From a checkpoint of a small mixture-of-experts model trained on Wikipedia.
Size: width 224, vocabulary 32000, 58.9M parameters.
Experts: 48 experts in each of 8 layers, 160 SwiGLU neurons an expert, 2 picks a token, a softmax router.
Training: a variant of SOAP for the experts, 329M tokens, 5021 steps.
Below are experts of layer 5 (counted from 0) of a mixture-of-experts language model. Rows are named router (the router's row for the expert), down (a neuron's output weights, with its number) and show model dimensions 0-223. Each number is 50 + 10 x the weight over its row's rms, rounded and kept within 0 to 99.
Before each expert's rows: "comes before" lists some tokens at least twice as common just after its tokens as in all text; "raises" lists some tokens whose logits its average output raises strongly, later layers aside. This comes from a sample of Wikipedia text that the model never trained on. Tokens count by the router's weight.

# expert 26
comes before: "\n", "|", " The", " In", " It", " He"
raises: "-", "=", "\n", " |", ")", "|"
router:63 53 42 42 67 65 52 41 59 49 79 52 57 47 38 25 47 56 59 36 30 57 47 33 41 68 34 44 54 36 73 43 60 46 64 47 39 48 44 42 53 56 55 63 58 62 50 56 45 58 49 48 50 51 44 63 38 58 37 41 38 38 49 52 42 51 51 48 55 50 39 68 52 45 38 45 44 50 68 53 46 54 43 47 56 40 54 49 42 60 71 52 44 44 61 34 47 50 62 49 56 55 45 45 29 41 52 35 41 61 47 35 46 50 29 56 53 54 43 54 49 49 45 61 60 68 52 45 48 50 59 54 52 48 59 79 58 37 39 58 52 41 49 68 38 54 34 36 61 45 52 43 30 34 47 49 52 40 43 75 65 47 46 47 60 47 45 58 62 61 67 39 54 61 61 41 56 27 42 60 49 46 52 71 40 55 50 28 45 51 43 66 54 66 33 62 46 48 47 60 49 67 45 46 43 53 53 56 55 56 50 49 67 54 44 43 52 43 33 51 39 45 53 57
down0:60 45 58 55 48 44 43 52 53 60 56 48 38 59 58 27 53 45 44 60 53 28 60 44 50 57 55 60 55 61 39 49 63 71 46 60 47 41 35 58 41 36 40 36 46 21 52 56 37 65 43 25 47 56 54 53 48 47 41 39 51 62 65 57 42 46 43 31 57 53 51 43 31 52 47 42 52 60 51 62 52 48 45 46 46 39 50 46 56 48 61 55 57 46 55 41 47 37 42 33 29 53 47 48 54 50 41 52 59 57 57 61 39 59 54 54 57 37 62 48 57 31 64 64 63 52 53 47 71 46 49 51 52 49 57 43 37 70 39 42 44 50 49 41 40 60 44 38 47 37 51 53 50 28 57 38 65 60 30 59 40 48 52 39 51 63 44 41 68 55 60 45 63 58 25 63 55 67 54 41 47 40 56 50 52 32 33 51 61 49 56 59 20 57 66 54 58 34 54 54 52 25 54 62 64 55 56 45 43 66 58 37 44 46 37 59 57 55 42 39 46 57 47 50
down1:48 42 51 40 40 39 44 48 51 34 59 52 47 35 24 36 32 42 37 38 52 40 60 45 58 52 66 55 34 48 46 35 34 58 55 52 40 63 57 52 69 36 64 41 45 53 54 54 33 52 47 56 50 45 38 40 39 44 40 27 53 55 57 42 54 46 33 43 76 58 63 50 51 46 38 58 40 48 45 47 49 49 45 34 42 65 22 58 43 68 74 58 49 53 41 52 47 48 46 41 47 50 55 45 34 43 41 40 49 44 56 47 35 49 56 50 59 56 43 53 50 38 39 54 42 46 37 47 63 46 43 49 41 40 41 56 67 41 39 51 48 36 40 40 48 48 46 35 43 43 62 56 54 35 49 51 67 34 45 55 38 63 63 56 47 52 55 42 53 57 62 30 55 49 43 27 51 43 34 44 71 55 45 47 34 54 32 42 60 58 57 37 40 60 33 67 61 53 69 74 55 35 46 36 40 39 64 46 53 62 58 59 51 49 48 60 51 57 43 58 42 55 45 49
down2:63 59 52 52 49 36 52 49 61 45 60 28 35 61 60 49 49 48 37 42 30 44 49 40 64 51 45 34 43 44 52 51 42 50 63 61 60 53 25 47 64 49 55 40 49 27 46 36 24 54 61 56 57 70 55 36 47 50 70 46 45 56 37 54 62 54 57 42 47 39 39 41 47 47 65 67 47 61 58 55 45 51 54 40 46 42 53 62 36 53 49 48 38 50 69 31 51 53 51 62 50 50 40 44 44 56 40 57 70 51 70 37 56 49 38 36 43 67 63 57 44 45 56 65 38 48 43 48 69 33 54 22 55 49 48 61 39 50 37 51 46 41 57 35 37 41 53 56 62 53 47 37 61 59 52 50 44 35 56 54 42 54 57 46 32 58 43 43 48 48 61 48 45 59 53 56 48 52 57 52 57 43 41 42 40 55 62 44 38 54 64 59 66 41 46 55 38 41 49 77 43 50 34 31 44 59 32 51 56 63 58 66 56 60 38 52 50 47 67 64 46 37 52 55
down3:51 36 51 59 37 41 49 34 49 50 43 11 53 57 58 47 44 41 57 55 58 35 64 34 49 42 55 51 40 54 54 61 54 54 45 52 37 60 53 59 55 47 48 57 49 46 51 69 31 50 49 44 20 37 60 47 38 53 53 35 52 35 50 53 40 52 49 65 58 53 62 59 44 66 41 57 60 45 51 46 44 45 42 65 45 75 59 53 44 48 54 49 45 39 45 48 46 46 28 78 40 47 41 57 43 50 65 48 55 40 52 63 41 57 44 40 63 49 58 58 62 41 45 51 46 49 54 42 50 31 33 50 45 50 42 53 67 52 65 52 63 54 55 50 39 31 54 52 43 22 53 50 60 46 32 57 50 56 55 57 55 51 47 42 47 41 56 50 55 54 48 56 59 46 38 67 45 38 54 60 51 37 48 54 52 42 40 43 66 40 41 39 57 48 53 32 64 52 70 56 45 48 68 72 46 41 55 53 33 58 44 34 43 34 24 50 55 66 43 56 48 53 39 32
down4:51 62 56 30 51 58 56 33 49 62 49 53 45 47 52 59 40 40 48 49 53 49 45 44 51 77 56 47 42 55 56 41 63 48 40 43 48 35 35 47 54 53 62 59 55 55 40 61 40 49 47 30 55 54 58 48 53 31 53 26 57 51 48 44 53 66 47 49 47 44 67 64 46 34 31 46 52 56 47 45 40 52 48 32 39 47 55 40 27 46 73 41 41 52 60 51 51 56 60 54 82 46 53 45 38 53 46 49 51 53 35 52 49 49 41 87 52 39 44 55 29 31 49 55 39 48 32 30 56 56 51 57 42 48 68 39 50 49 63 56 48 40 57 48 42 57 59 34 48 49 47 46 62 57 52 62 52 54 66 57 46 53 46 71 60 44 62 52 44 39 44 33 50 61 59 48 62 41 59 44 44 46 48 60 69 47 34 38 59 38 44 56 44 45 42 58 56 40 61 47 57 49 27 52 47 55 60 57 38 46 60 40 42 60 51 48 43 45 27 60 39 45 66 35
down5:52 60 47 60 31 62 47 43 66 58 44 49 52 41 68 58 54 53 40 47 66 51 41 53 52 50 64 53 69 44 43 47 57 51 52 55 42 56 57 51 45 37 50 65 52 16 51 57 54 52 30 58 42 54 55 26 61 52 57 45 66 43 54 44 33 54 59 61 49 45 56 55 33 33 45 42 57 48 41 60 50 49 70 54 54 76 39 48 58 60 64 43 53 25 42 53 40 53 60 40 48 57 35 50 52 46 62 39 50 62 54 50 57 32 51 47 55 65 54 52 40 44 56 62 55 45 50 57 51 45 50 56 63 45 53 57 59 60 56 38 59 68 50 55 56 50 75 40 33 51 51 71 50 60 54 52 57 58 43 45 49 81 45 58 62 45 41 48 65 34 40 36 49 69 61 54 47 50 52 44 52 58 56 48 57 47 47 54 62 44 53 37 61 52 25 44 57 69 49 51 30 38 63 52 44 57 40 57 36 58 42 26 48 46 53 41 56 54 53 64 58 44 33 35
down6:50 52 54 66 58 53 56 40 48 41 43 56 69 45 55 72 67 69 41 53 62 51 59 52 50 54 39 56 65 54 41 45 62 41 51 49 46 51 52 48 66 56 22 43 60 45 52 59 69 50 45 33 43 36 35 46 38 66 44 55 37 57 39 56 47 71 46 51 48 28 59 44 58 41 67 25 54 40 47 42 55 51 40 53 39 58 53 60 50 65 53 50 54 47 53 65 47 39 41 38 66 57 47 54 63 47 61 62 47 45 48 61 45 41 45 52 57 57 35 41 55 51 62 55 39 55 45 59 57 60 31 59 70 59 58 33 42 53 44 68 48 74 50 36 39 37 48 57 63 49 52 39 48 55 55 52 39 38 54 47 35 39 53 24 47 44 34 56 44 46 31 58 57 46 44 55 44 43 63 29 38 53 44 53 73 43 60 58 40 52 51 66 43 52 48 52 44 49 41 54 70 47 49 52 45 66 41 51 41 64 67 43 59 43 39 41 53 64 52 40 70 55 58 54
down7:38 74 40 60 47 54 35 25 43 69 39 63 46 31 50 39 61 61 52 50 40 42 58 58 61 36 67 48 49 45 39 49 45 48 36 61 60 46 49 36 63 42 61 40 70 42 69 57 56 53 39 31 46 44 50 65 42 32 39 49 61 47 45 53 53 81 39 47 45 36 53 40 53 56 41 60 45 65 40 52 43 45 31 55 42 50 48 50 55 47 74 51 50 48 76 60 51 51 30 51 54 48 53 42 47 61 62 38 63 68 39 58 52 48 50 40 43 46 46 48 70 64 40 51 46 40 56 42 49 43 40 61 48 48 43 38 51 63 42 54 48 39 39 50 59 39 42 47 51 44 44 44 38 41 52 52 46 42 66 59 49 39 38 40 48 34 49 41 49 47 57 57 53 47 50 53 62 45 48 54 42 41 65 41 59 23 74 51 49 59 61 39 36 59 60 51 69 51 45 47 47 46 57 64 52 47 50 63 50 33 54 63 44 64 49 49 47 37 38 36 55 38 58 62
down8:55 64 49 48 48 51 34 49 47 59 48 45 49 48 48 58 45 64 42 44 54 40 59 50 41 64 59 55 47 41 30 45 35 42 37 49 58 64 51 50 42 55 44 52 39 19 63 47 48 66 58 52 29 39 44 47 62 51 34 49 46 49 63 59 57 47 43 66 54 57 56 53 32 52 45 60 55 49 45 59 48 39 34 66 48 57 58 43 36 65 63 41 49 47 21 52 46 66 44 44 64 52 43 50 56 47 45 45 57 53 63 47 56 51 61 35 60 56 43 50 44 57 51 67 32 38 42 61 62 43 52 26 30 37 44 44 27 47 33 70 54 45 53 53 55 56 53 59 41 41 56 59 27 56 58 46 41 46 51 39 69 54 51 41 29 57 49 61 51 56 57 52 40 55 58 64 33 71 43 58 58 37 55 32 71 61 44 45 48 40 62 51 34 50 27 49 50 59 58 46 44 51 67 76 46 45 51 58 66 58 63 45 51 53 57 50 45 47 56 51 39 51 44 56
down9:65 55 35 53 73 51 60 47 55 42 51 48 63 45 40 50 42 42 55 51 43 68 60 59 60 31 41 60 36 39 58 53 43 41 51 49 47 34 62 62 71 46 51 62 52 49 54 56 64 48 71 47 70 56 48 64 42 44 61 67 46 36 50 67 50 58 58 37 45 35 62 53 60 42 35 48 41 40 63 47 57 49 65 40 68 36 56 51 51 52 55 44 63 65 58 44 62 48 44 44 48 48 36 70 32 71 57 46 57 52 69 50 53 63 42 27 42 61 66 61 48 32 54 50 58 61 58 40 53 61 39 48 71 53 51 70 61 40 41 61 39 55 39 47 47 45 39 36 66 60 53 31 52 51 49 63 42 36 39 47 52 32 51 47 71 36 52 45 60 52 42 45 55 55 55 38 44 37 52 55 30 42 57 48 47 56 46 48 38 64 37 54 44 59 61 60 50 45 43 54 59 27 40 57 60 50 53 53 46 53 47 49 52 46 35 42 49 53 47 43 48 52 46 72
down10:34 45 42 62 46 59 39 42 66 47 52 57 63 45 46 50 45 59 44 40 48 50 61 53 43 52 56 45 71 34 57 44 49 61 44 37 37 62 44 60 58 56 58 52 60 82 59 46 61 60 50 60 50 39 54 63 46 61 38 29 29 45 43 51 36 32 48 43 37 45 59 64 55 66 50 57 72 55 52 58 41 50 80 54 51 60 45 47 40 62 54 43 45 44 32 58 55 32 55 47 66 57 42 62 49 38 30 45 47 63 34 49 50 49 52 52 61 39 50 36 59 57 45 46 43 48 47 48 42 48 55 63 44 35 62 44 40 48 32 59 49 40 34 38 63 45 53 54 65 59 57 50 52 57 50 35 36 56 69 67 61 64 43 66 56 46 40 46 55 63 47 52 36 62 59 48 41 46 66 43 60 38 52 48 60 64 45 55 63 61 55 47 48 54 37 35 40 29 40 60 47 40 39 42 46 55 58 65 51 52 42 57 61 43 64 52 71 49 52 63 58 49 39 45
down11:68 60 66 31 61 43 53 45 44 40 59 38 57 64 44 50 45 65 41 39 38 41 48 44 36 40 57 69 44 58 33 53 38 48 42 47 44 45 59 63 51 49 48 48 69 55 48 45 54 50 34 62 38 57 54 46 41 44 55 54 30 55 44 40 51 44 52 60 63 53 62 40 44 34 32 68 31 53 56 55 49 67 52 37 56 59 46 52 41 41 43 36 49 70 54 54 54 57 56 44 49 36 54 30 64 41 58 36 55 36 65 40 55 43 60 33 58 45 29 48 54 45 41 59 47 47 36 72 47 53 60 42 34 54 43 56 35 55 53 41 39 35 56 51 45 43 41 63 38 44 59 53 51 40 55 51 42 49 38 47 41 61 40 49 37 46 53 59 55 61 65 71 60 44 37 40 27 48 58 46 62 66 52 39 44 46 46 50 56 54 60 35 42 41 49 62 55 48 43 52 61 43 39 59 41 28 49 58 58 60 72 64 72 56 43 50 44 26 54 53 49 47 54 66
down12:40 40 53 39 56 47 51 63 57 42 52 41 43 54 62 55 45 57 24 63 60 54 32 53 43 53 51 71 49 58 59 70 30 68 49 47 47 58 57 52 28 56 25 33 52 33 43 61 48 36 53 58 43 76 49 58 66 34 72 61 53 58 63 64 34 46 48 61 61 49 45 66 47 65 42 64 72 34 44 58 61 51 63 50 45 50 36 38 52 55 41 68 44 66 59 51 53 42 54 56 38 46 55 51 46 55 57 55 45 33 50 29 49 58 57 50 44 70 64 42 51 54 45 34 52 55 46 64 33 49 44 57 50 52 55 46 49 27 38 54 45 46 59 59 54 56 58 60 36 64 61 63 70 62 50 48 57 48 43 47 72 58 38 63 65 61 46 50 51 55 38 32 37 50 43 56 44 56 55 67 60 41 44 48 49 51 63 40 63 49 56 54 61 48 44 47 45 58 53 43 54 45 54 52 50 61 46 41 60 43 51 42 38 48 40 67 50 55 67 53 54 55 47 54
down13:49 47 46 53 30 52 45 41 33 30 47 54 40 70 50 52 41 47 47 58 50 48 39 60 50 41 46 31 75 53 53 50 66 65 53 38 31 51 50 48 55 41 57 43 37 19 53 34 59 55 37 55 55 57 42 41 42 50 58 45 54 52 32 46 51 43 54 42 53 29 38 42 33 59 56 55 47 38 61 52 53 54 38 49 49 45 62 58 48 38 65 58 52 66 21 48 50 64 47 64 50 50 36 51 55 40 60 56 49 50 58 44 53 43 42 50 50 54 42 37 42 49 54 49 46 25 34 60 52 39 53 48 51 23 53 50 53 54 68 37 37 70 44 41 35 50 59 59 72 40 32 64 50 40 57 54 51 31 52 44 40 62 42 46 42 38 59 60 66 49 37 44 26 38 46 51 50 47 47 51 57 65 43 26 45 64 62 41 52 48 40 46 53 46 50 58 58 65 46 58 38 31 57 49 47 43 56 35 43 46 54 38 50 53 42 50 58 42 55 50 49 42 44 37
down14:46 49 65 57 36 60 51 63 50 60 47 53 65 42 58 64 60 32 44 49 36 51 39 52 54 76 61 60 80 44 61 60 58 58 64 60 55 56 49 57 59 51 52 74 49 60 31 42 41 58 57 56 50 66 45 50 54 55 52 35 45 66 43 70 24 42 45 46 47 35 57 53 66 36 55 65 59 48 40 40 61 56 65 53 50 33 42 37 50 57 40 40 41 58 36 76 50 61 40 44 52 37 45 54 58 40 36 73 48 58 57 32 51 48 45 58 48 61 42 39 41 45 57 47 64 53 69 56 46 46 52 40 42 43 46 44 62 53 53 55 60 53 44 63 52 60 68 39 44 54 71 68 54 64 60 57 44 52 55 45 44 69 53 66 55 54 46 39 47 53 57 54 56 55 61 43 50 34 32 62 53 41 59 51 53 72 36 53 44 63 57 43 60 41 34 48 49 54 45 66 58 33 42 50 53 54 36 59 46 57 41 46 51 59 48 50 39 40 53 56 47 52 59 41
down15:32 59 54 37 38 37 52 38 50 44 40 63 56 41 56 71 53 25 55 51 56 49 48 49 52 49 52 54 41 38 58 34 43 52 48 30 51 41 47 64 45 64 21 55 55 38 50 57 66 66 56 40 47 57 43 44 34 49 56 55 61 77 63 44 64 64 40 57 55 49 56 66 46 48 33 54 47 38 52 36 39 48 60 61 67 56 52 43 56 38 51 62 34 62 29 44 39 41 53 81 44 41 42 72 44 54 63 36 44 56 47 32 45 32 50 53 52 46 45 69 50 56 44 55 56 50 53 47 68 54 47 45 37 49 50 54 51 46 46 53 59 49 67 38 39 46 46 47 47 43 45 34 60 52 35 62 55 49 39 60 51 29 47 22 50 49 44 46 55 59 51 61 65 41 60 49 54 65 42 46 33 52 45 62 35 40 46 42 51 38 45 49 57 60 49 40 44 64 46 45 36 38 52 51 65 38 55 49 49 58 56 63 60 59 43 55 59 43 33 46 40 53 46 55
down16:50 51 61 51 38 76 28 35 54 41 55 55 56 40 49 53 48 53 40 44 47 26 44 51 58 58 50 51 53 48 51 54 34 56 35 52 34 63 48 51 67 49 58 56 43 46 41 38 48 73 53 48 54 52 42 48 63 44 51 54 40 56 46 44 46 56 70 51 57 43 49 35 62 55 45 51 50 60 54 20 46 39 49 49 58 49 52 38 39 68 54 51 45 52 39 64 40 57 53 82 41 47 32 44 35 53 67 56 53 59 49 34 43 46 40 42 50 58 36 29 44 51 57 36 45 46 44 56 60 53 41 31 49 55 58 51 47 54 48 38 33 45 52 54 40 49 44 62 54 54 45 60 57 72 61 46 58 51 51 49 48 54 69 55 48 50 49 52 66 43 53 36 23 61 66 54 51 47 51 58 63 49 60 60 34 59 31 41 47 43 54 43 48 38 25 54 43 51 47 62 52 53 62 35 53 37 38 69 50 37 60 41 49 66 48 28 34 43 53 72 59 43 55 43
down17:55 31 42 47 46 56 54 65 57 64 40 52 53 60 50 45 46 51 47 38 49 54 26 41 68 54 49 54 54 65 47 57 50 50 52 43 51 55 61 58 50 53 61 36 36 40 69 65 61 46 52 50 59 70 49 22 56 64 58 57 31 65 63 35 41 47 64 20 39 40 40 58 51 58 53 37 44 52 41 59 77 49 55 42 49 31 47 49 54 49 47 52 57 69 53 65 71 58 58 32 36 43 57 60 30 28 51 56 58 41 75 52 58 51 46 63 44 33 36 53 50 47 62 62 45 35 42 47 63 46 45 44 42 42 45 66 37 59 51 43 49 56 43 54 37 46 52 48 33 48 51 53 47 41 56 46 38 51 42 49 36 31 48 38 49 51 45 48 62 43 72 50 61 63 51 37 45 47 46 44 65 48 49 44 55 47 34 42 46 28 57 42 41 59 58 45 61 57 51 51 46 42 41 39 51 34 42 36 53 48 52 54 50 63 47 34 59 41 42 45 53 50 58 53
down18:58 56 31 52 57 56 59 47 39 31 58 37 48 54 37 48 42 45 58 62 44 55 61 40 45 65 57 42 41 53 65 52 63 48 69 51 47 55 50 42 54 39 51 58 63 71 34 38 51 46 46 56 40 58 53 56 39 51 47 36 51 63 70 30 51 70 61 73 68 51 48 44 51 47 58 40 46 36 64 43 49 27 30 40 54 44 68 52 45 69 79 53 36 45 35 48 46 46 43 54 46 39 66 51 56 43 43 25 57 51 40 41 42 34 41 42 54 50 57 53 42 44 50 48 41 66 80 54 43 57 46 54 44 37 53 53 55 48 51 42 35 55 56 65 42 48 31 40 46 33 42 47 35 52 57 53 63 46 27 61 51 45 47 40 41 52 50 49 50 60 54 46 51 59 54 43 64 50 51 51 54 46 56 77 45 61 57 47 50 61 39 60 60 58 50 63 46 67 48 56 55 79 42 46 40 61 41 57 42 55 36 37 41 50 51 46 56 50 56 63 46 47 50 45
down19:69 38 65 43 42 44 37 48 58 37 59 39 67 65 41 28 48 43 40 38 56 57 67 61 51 57 42 43 46 43 58 61 58 59 45 45 55 48 46 83 48 56 56 57 67 46 76 39 49 26 39 42 52 42 52 35 53 58 40 38 42 53 38 55 24 38 42 51 58 51 46 60 57 61 51 46 61 64 52 51 51 40 40 41 37 60 50 48 49 54 51 50 44 46 56 53 43 48 45 60 52 66 55 47 48 66 50 60 38 56 50 57 33 38 53 65 43 63 52 66 45 41 53 48 43 28 61 37 57 67 69 41 59 43 64 57 61 64 22 46 49 40 38 57 54 46 44 55 61 44 44 53 47 49 43 65 54 55 60 37 52 56 43 61 52 59 60 42 61 52 50 54 56 55 62 47 50 54 60 61 38 53 52 53 51 50 61 28 40 45 35 52 65 50 44 41 52 43 40 57 41 44 27 47 41 65 61 66 38 44 47 51 47 43 52 55 44 33 37 66 42 47 33 55
down20:50 57 38 40 71 47 57 48 74 39 41 58 52 50 63 34 51 42 45 51 47 60 34 52 32 41 49 56 63 50 44 47 53 37 46 37 58 73 48 54 53 62 67 35 53 71 54 49 54 63 44 37 46 50 34 42 48 48 38 65 57 28 49 41 54 43 31 38 59 42 41 79 45 56 39 46 51 57 47 52 35 45 38 55 59 46 43 51 47 67 45 60 58 37 39 51 58 57 53 53 70 52 62 56 59 51 40 32 33 45 37 43 53 34 69 42 42 51 32 53 53 32 58 48 53 38 44 45 50 48 50 48 28 38 37 47 49 48 36 62 61 61 36 42 45 34 56 67 42 57 56 41 52 62 56 51 49 39 43 46 53 54 47 53 25 43 41 55 28 47 47 46 62 45 54 64 48 45 57 39 52 42 50 60 49 32 59 49 58 52 36 44 50 50 58 58 39 66 50 64 42 65 38 54 44 39 48 46 51 52 68 39 53 47 54 29 48 63 40 44 36 40 58 45
down21:48 56 56 46 46 68 30 46 49 49 57 51 49 70 55 47 66 45 54 57 64 64 54 47 60 58 60 51 37 50 53 30 39 50 43 56 49 57 57 43 56 33 46 76 39 45 50 49 64 65 54 54 48 53 37 65 46 44 63 61 49 35 63 49 48 49 47 48 55 27 52 61 23 54 21 42 37 75 52 46 42 54 34 43 49 34 47 49 47 23 61 40 39 62 39 56 48 56 47 64 57 58 57 50 43 60 44 47 45 26 59 45 59 60 54 33 57 58 44 61 67 59 38 43 34 58 40 54 42 55 64 46 31 48 56 40 38 51 51 41 42 41 38 50 65 53 46 65 48 70 46 39 41 55 68 46 35 44 34 46 39 46 70 63 53 53 56 46 43 64 57 45 48 61 51 49 56 55 49 61 37 58 45 57 50 36 48 42 46 46 50 47 36 34 60 59 45 45 43 45 41 57 58 61 49 50 56 45 49 46 57 54 49 62 70 35 39 54 39 38 63 59 63 56
down22:51 44 57 46 48 67 50 38 56 61 36 52 49 49 48 62 49 43 38 39 45 42 40 49 51 46 49 55 63 35 61 64 42 38 52 47 44 48 50 72 46 66 55 55 47 16 24 49 46 32 62 53 56 50 62 31 33 54 70 54 45 34 28 33 50 44 58 69 52 55 57 36 54 56 41 60 49 55 51 40 40 39 66 48 52 48 48 51 33 46 56 51 41 40 64 43 65 62 53 63 44 40 44 46 41 39 51 51 49 70 54 47 47 51 47 51 50 63 58 57 42 53 59 53 45 45 60 53 47 54 58 53 35 56 48 39 55 55 68 48 39 47 65 50 73 51 58 63 49 50 53 56 56 54 42 64 49 56 39 60 56 58 46 68 52 54 60 44 50 65 55 62 26 33 59 64 40 72 46 63 53 60 50 45 51 44 51 39 33 61 41 58 40 42 38 42 55 35 45 51 26 43 59 56 34 51 51 56 37 48 48 49 53 32 62 28 69 42 47 51 43 32 41 54
down23:62 58 50 63 51 37 55 54 47 53 47 50 54 43 68 58 57 37 50 37 63 39 47 56 57 46 42 44 42 38 52 57 46 56 42 60 45 69 52 49 50 43 34 41 47 00 41 48 49 45 63 39 49 40 54 28 59 45 49 57 43 48 44 62 49 39 50 50 53 56 59 46 41 43 54 55 52 59 58 44 52 51 55 48 49 52 51 48 61 48 41 49 49 52 34 50 50 42 53 43 44 51 38 50 56 59 48 67 49 38 49 51 66 60 59 51 40 54 43 46 49 44 52 40 52 55 51 74 43 62 52 48 52 55 51 67 47 55 50 52 56 50 62 30 45 45 44 48 54 50 53 54 57 55 43 32 43 48 51 54 49 40 51 59 53 46 47 38 49 55 45 57 54 42 53 47 40 41 50 47 42 44 45 49 56 56 57 52 40 58 53 62 60 53 38 53 56 32 39 45 42 05 38 43 49 45 60 51 58 47 53 61 56 48 51 54 49 44 53 43 57 56 51 49
down24:52 56 55 63 55 47 49 51 62 45 40 35 54 50 41 63 25 53 41 55 36 69 58 61 65 50 42 46 43 56 51 64 57 32 56 38 44 32 51 43 56 54 56 56 51 73 45 56 59 56 43 61 27 43 46 53 37 46 44 40 44 58 47 54 53 38 36 50 47 51 39 44 48 58 55 57 55 40 52 59 51 50 51 62 36 56 61 52 54 55 47 55 55 44 50 43 49 51 51 39 45 78 40 40 53 61 49 34 42 60 35 42 61 41 52 44 65 39 55 70 56 60 44 45 44 30 50 54 62 55 60 42 59 42 47 53 24 42 34 39 29 65 48 41 47 56 41 51 41 34 62 50 42 31 50 52 49 41 38 54 57 68 42 43 42 37 44 48 47 45 70 52 76 46 52 47 54 44 43 48 48 52 59 58 47 51 50 62 77 53 63 55 39 51 43 40 47 43 51 43 71 70 62 54 47 71 39 64 42 63 33 40 59 42 53 58 47 44 48 43 63 50 49 18
down25:63 48 46 51 52 37 47 39 38 53 37 53 41 50 49 55 48 61 52 66 63 61 56 42 56 53 56 43 57 44 38 25 48 48 63 49 55 33 72 56 37 36 60 57 59 49 61 56 53 60 53 40 43 34 47 57 60 29 50 38 49 30 58 36 55 56 55 63 30 57 46 49 70 44 40 39 62 47 54 50 44 48 47 58 37 36 46 60 44 63 57 42 74 42 74 56 39 30 42 39 51 57 34 50 54 86 53 44 43 60 62 54 52 56 41 49 47 51 46 41 71 49 50 51 54 65 67 57 50 52 47 68 50 56 49 55 47 58 54 53 73 65 47 49 60 40 47 58 55 63 47 49 57 51 58 49 40 45 51 42 55 53 43 40 34 34 51 60 38 54 49 60 59 56 62 52 25 64 50 43 53 45 48 43 57 42 47 63 51 29 50 50 41 67 67 47 52 60 37 48 49 34 52 65 48 56 43 57 66 43 32 40 44 51 43 50 57 53 34 60 43 32 42 38
down26:31 61 45 39 40 61 73 47 48 40 50 50 53 58 49 65 38 66 36 38 40 57 48 37 55 67 42 56 68 56 50 52 53 40 48 54 60 53 56 46 37 55 41 44 38 39 27 41 47 42 71 59 61 60 45 45 49 52 59 59 44 52 70 59 44 49 55 48 30 46 43 25 39 47 50 45 62 57 33 66 63 65 58 48 53 42 52 57 49 50 44 41 61 62 32 34 44 40 65 58 45 54 36 71 61 53 54 46 56 64 42 33 56 47 60 53 48 53 57 38 27 54 53 39 41 53 54 73 53 56 53 31 60 56 46 58 43 54 65 49 53 51 41 63 49 58 60 68 51 31 70 45 56 44 52 52 45 55 57 69 44 43 54 61 62 58 53 45 65 46 64 34 30 58 54 63 54 57 46 62 40 49 61 39 53 60 47 56 51 51 31 41 47 53 47 40 56 47 35 43 47 37 53 52 35 32 51 53 43 40 34 48 41 44 38 68 51 42 61 50 57 50 49 34
down27:31 56 53 28 53 39 47 64 46 53 41 47 37 53 61 65 57 41 32 51 63 54 39 17 35 46 50 56 51 52 53 54 69 53 63 55 44 43 52 50 57 57 57 38 65 42 66 51 50 57 54 62 57 53 45 38 56 29 72 67 55 52 62 57 41 57 54 61 71 47 55 45 54 43 47 54 29 51 49 51 66 56 52 48 44 51 45 47 38 34 37 45 38 56 55 55 45 38 34 59 47 54 72 55 41 62 58 51 61 51 50 46 57 27 51 36 52 59 48 49 32 40 52 54 56 38 46 60 50 33 55 58 55 38 42 44 47 62 42 57 57 50 44 43 64 61 49 35 37 52 60 48 61 49 35 60 41 31 45 51 53 40 44 60 69 40 48 45 45 52 43 40 40 59 37 62 40 34 38 50 43 41 54 54 67 46 57 73 44 38 55 45 52 74 70 43 46 50 55 38 66 53 67 62 46 52 62 53 64 44 52 49 47 45 65 65 56 65 39 53 65 52 45 59
down28:48 37 53 44 41 47 49 39 55 50 54 42 47 51 80 63 46 51 58 46 52 48 46 55 53 57 68 48 34 38 37 48 40 49 49 62 47 67 30 57 44 57 59 54 50 04 38 40 64 59 56 53 52 59 53 44 62 61 37 51 40 51 49 49 44 34 55 57 40 58 56 45 47 44 55 55 46 58 61 50 45 51 48 58 46 52 65 40 52 44 58 52 58 63 24 63 38 51 54 57 52 35 47 41 71 37 46 53 41 52 44 42 64 58 63 38 61 53 41 58 49 54 43 48 44 33 32 56 45 44 59 48 36 45 43 50 39 55 42 47 45 30 55 47 60 56 55 69 37 45 54 54 23 57 63 46 54 57 62 79 50 55 51 44 55 38 42 46 49 37 58 50 38 54 79 43 41 50 40 34 63 60 67 50 58 59 66 44 70 50 56 56 39 58 51 54 58 38 32 48 49 49 61 48 61 37 50 46 42 59 57 53 58 60 67 49 57 32 55 57 49 61 56 43
down29:42 36 45 44 49 59 56 70 54 51 54 48 40 55 54 45 55 36 40 55 52 46 50 40 35 59 55 54 47 53 62 63 49 53 53 46 64 23 32 30 38 60 34 43 44 43 54 43 57 33 72 55 75 65 59 38 41 46 62 60 62 44 60 60 42 47 59 37 51 59 44 37 60 49 63 67 45 33 42 52 71 57 58 52 39 66 34 42 44 32 56 52 50 46 65 44 61 71 41 49 42 63 47 51 52 43 47 52 79 42 39 50 68 53 60 30 37 40 50 55 45 61 39 53 55 39 49 52 51 44 48 42 57 62 45 51 47 57 47 45 37 49 54 35 53 64 57 40 23 50 60 46 50 65 42 60 41 55 60 32 39 49 53 51 47 64 35 29 44 30 45 53 53 56 45 46 44 54 39 54 44 47 51 35 59 31 43 47 37 46 49 37 60 44 62 51 41 52 59 48 67 40 50 45 57 45 57 52 58 53 48 49 64 37 67 55 45 55 40 36 54 55 60 52
down30:40 49 47 33 38 58 42 36 62 47 38 59 61 54 45 55 47 54 59 60 54 32 64 46 66 60 53 44 48 49 58 61 70 47 53 49 34 46 61 59 47 54 56 47 33 36 53 52 54 62 64 53 59 59 41 50 50 49 66 27 33 48 51 31 54 68 39 63 48 39 56 56 40 40 59 46 55 62 63 44 52 46 49 54 60 53 60 67 58 66 38 42 59 44 44 57 48 57 57 60 55 57 41 26 41 47 54 44 54 37 44 42 59 43 49 71 52 48 64 54 58 49 43 46 55 58 29 47 66 31 47 47 42 42 45 45 39 38 44 63 63 62 39 53 73 57 46 66 42 55 50 38 49 50 42 32 40 48 65 56 50 39 53 57 47 57 42 46 70 51 49 50 43 62 46 49 39 41 38 37 35 53 54 52 50 34 33 47 78 64 52 52 53 53 33 51 60 51 40 68 34 41 48 53 62 35 49 58 35 62 39 49 53 62 72 44 64 44 55 45 67 51 67 52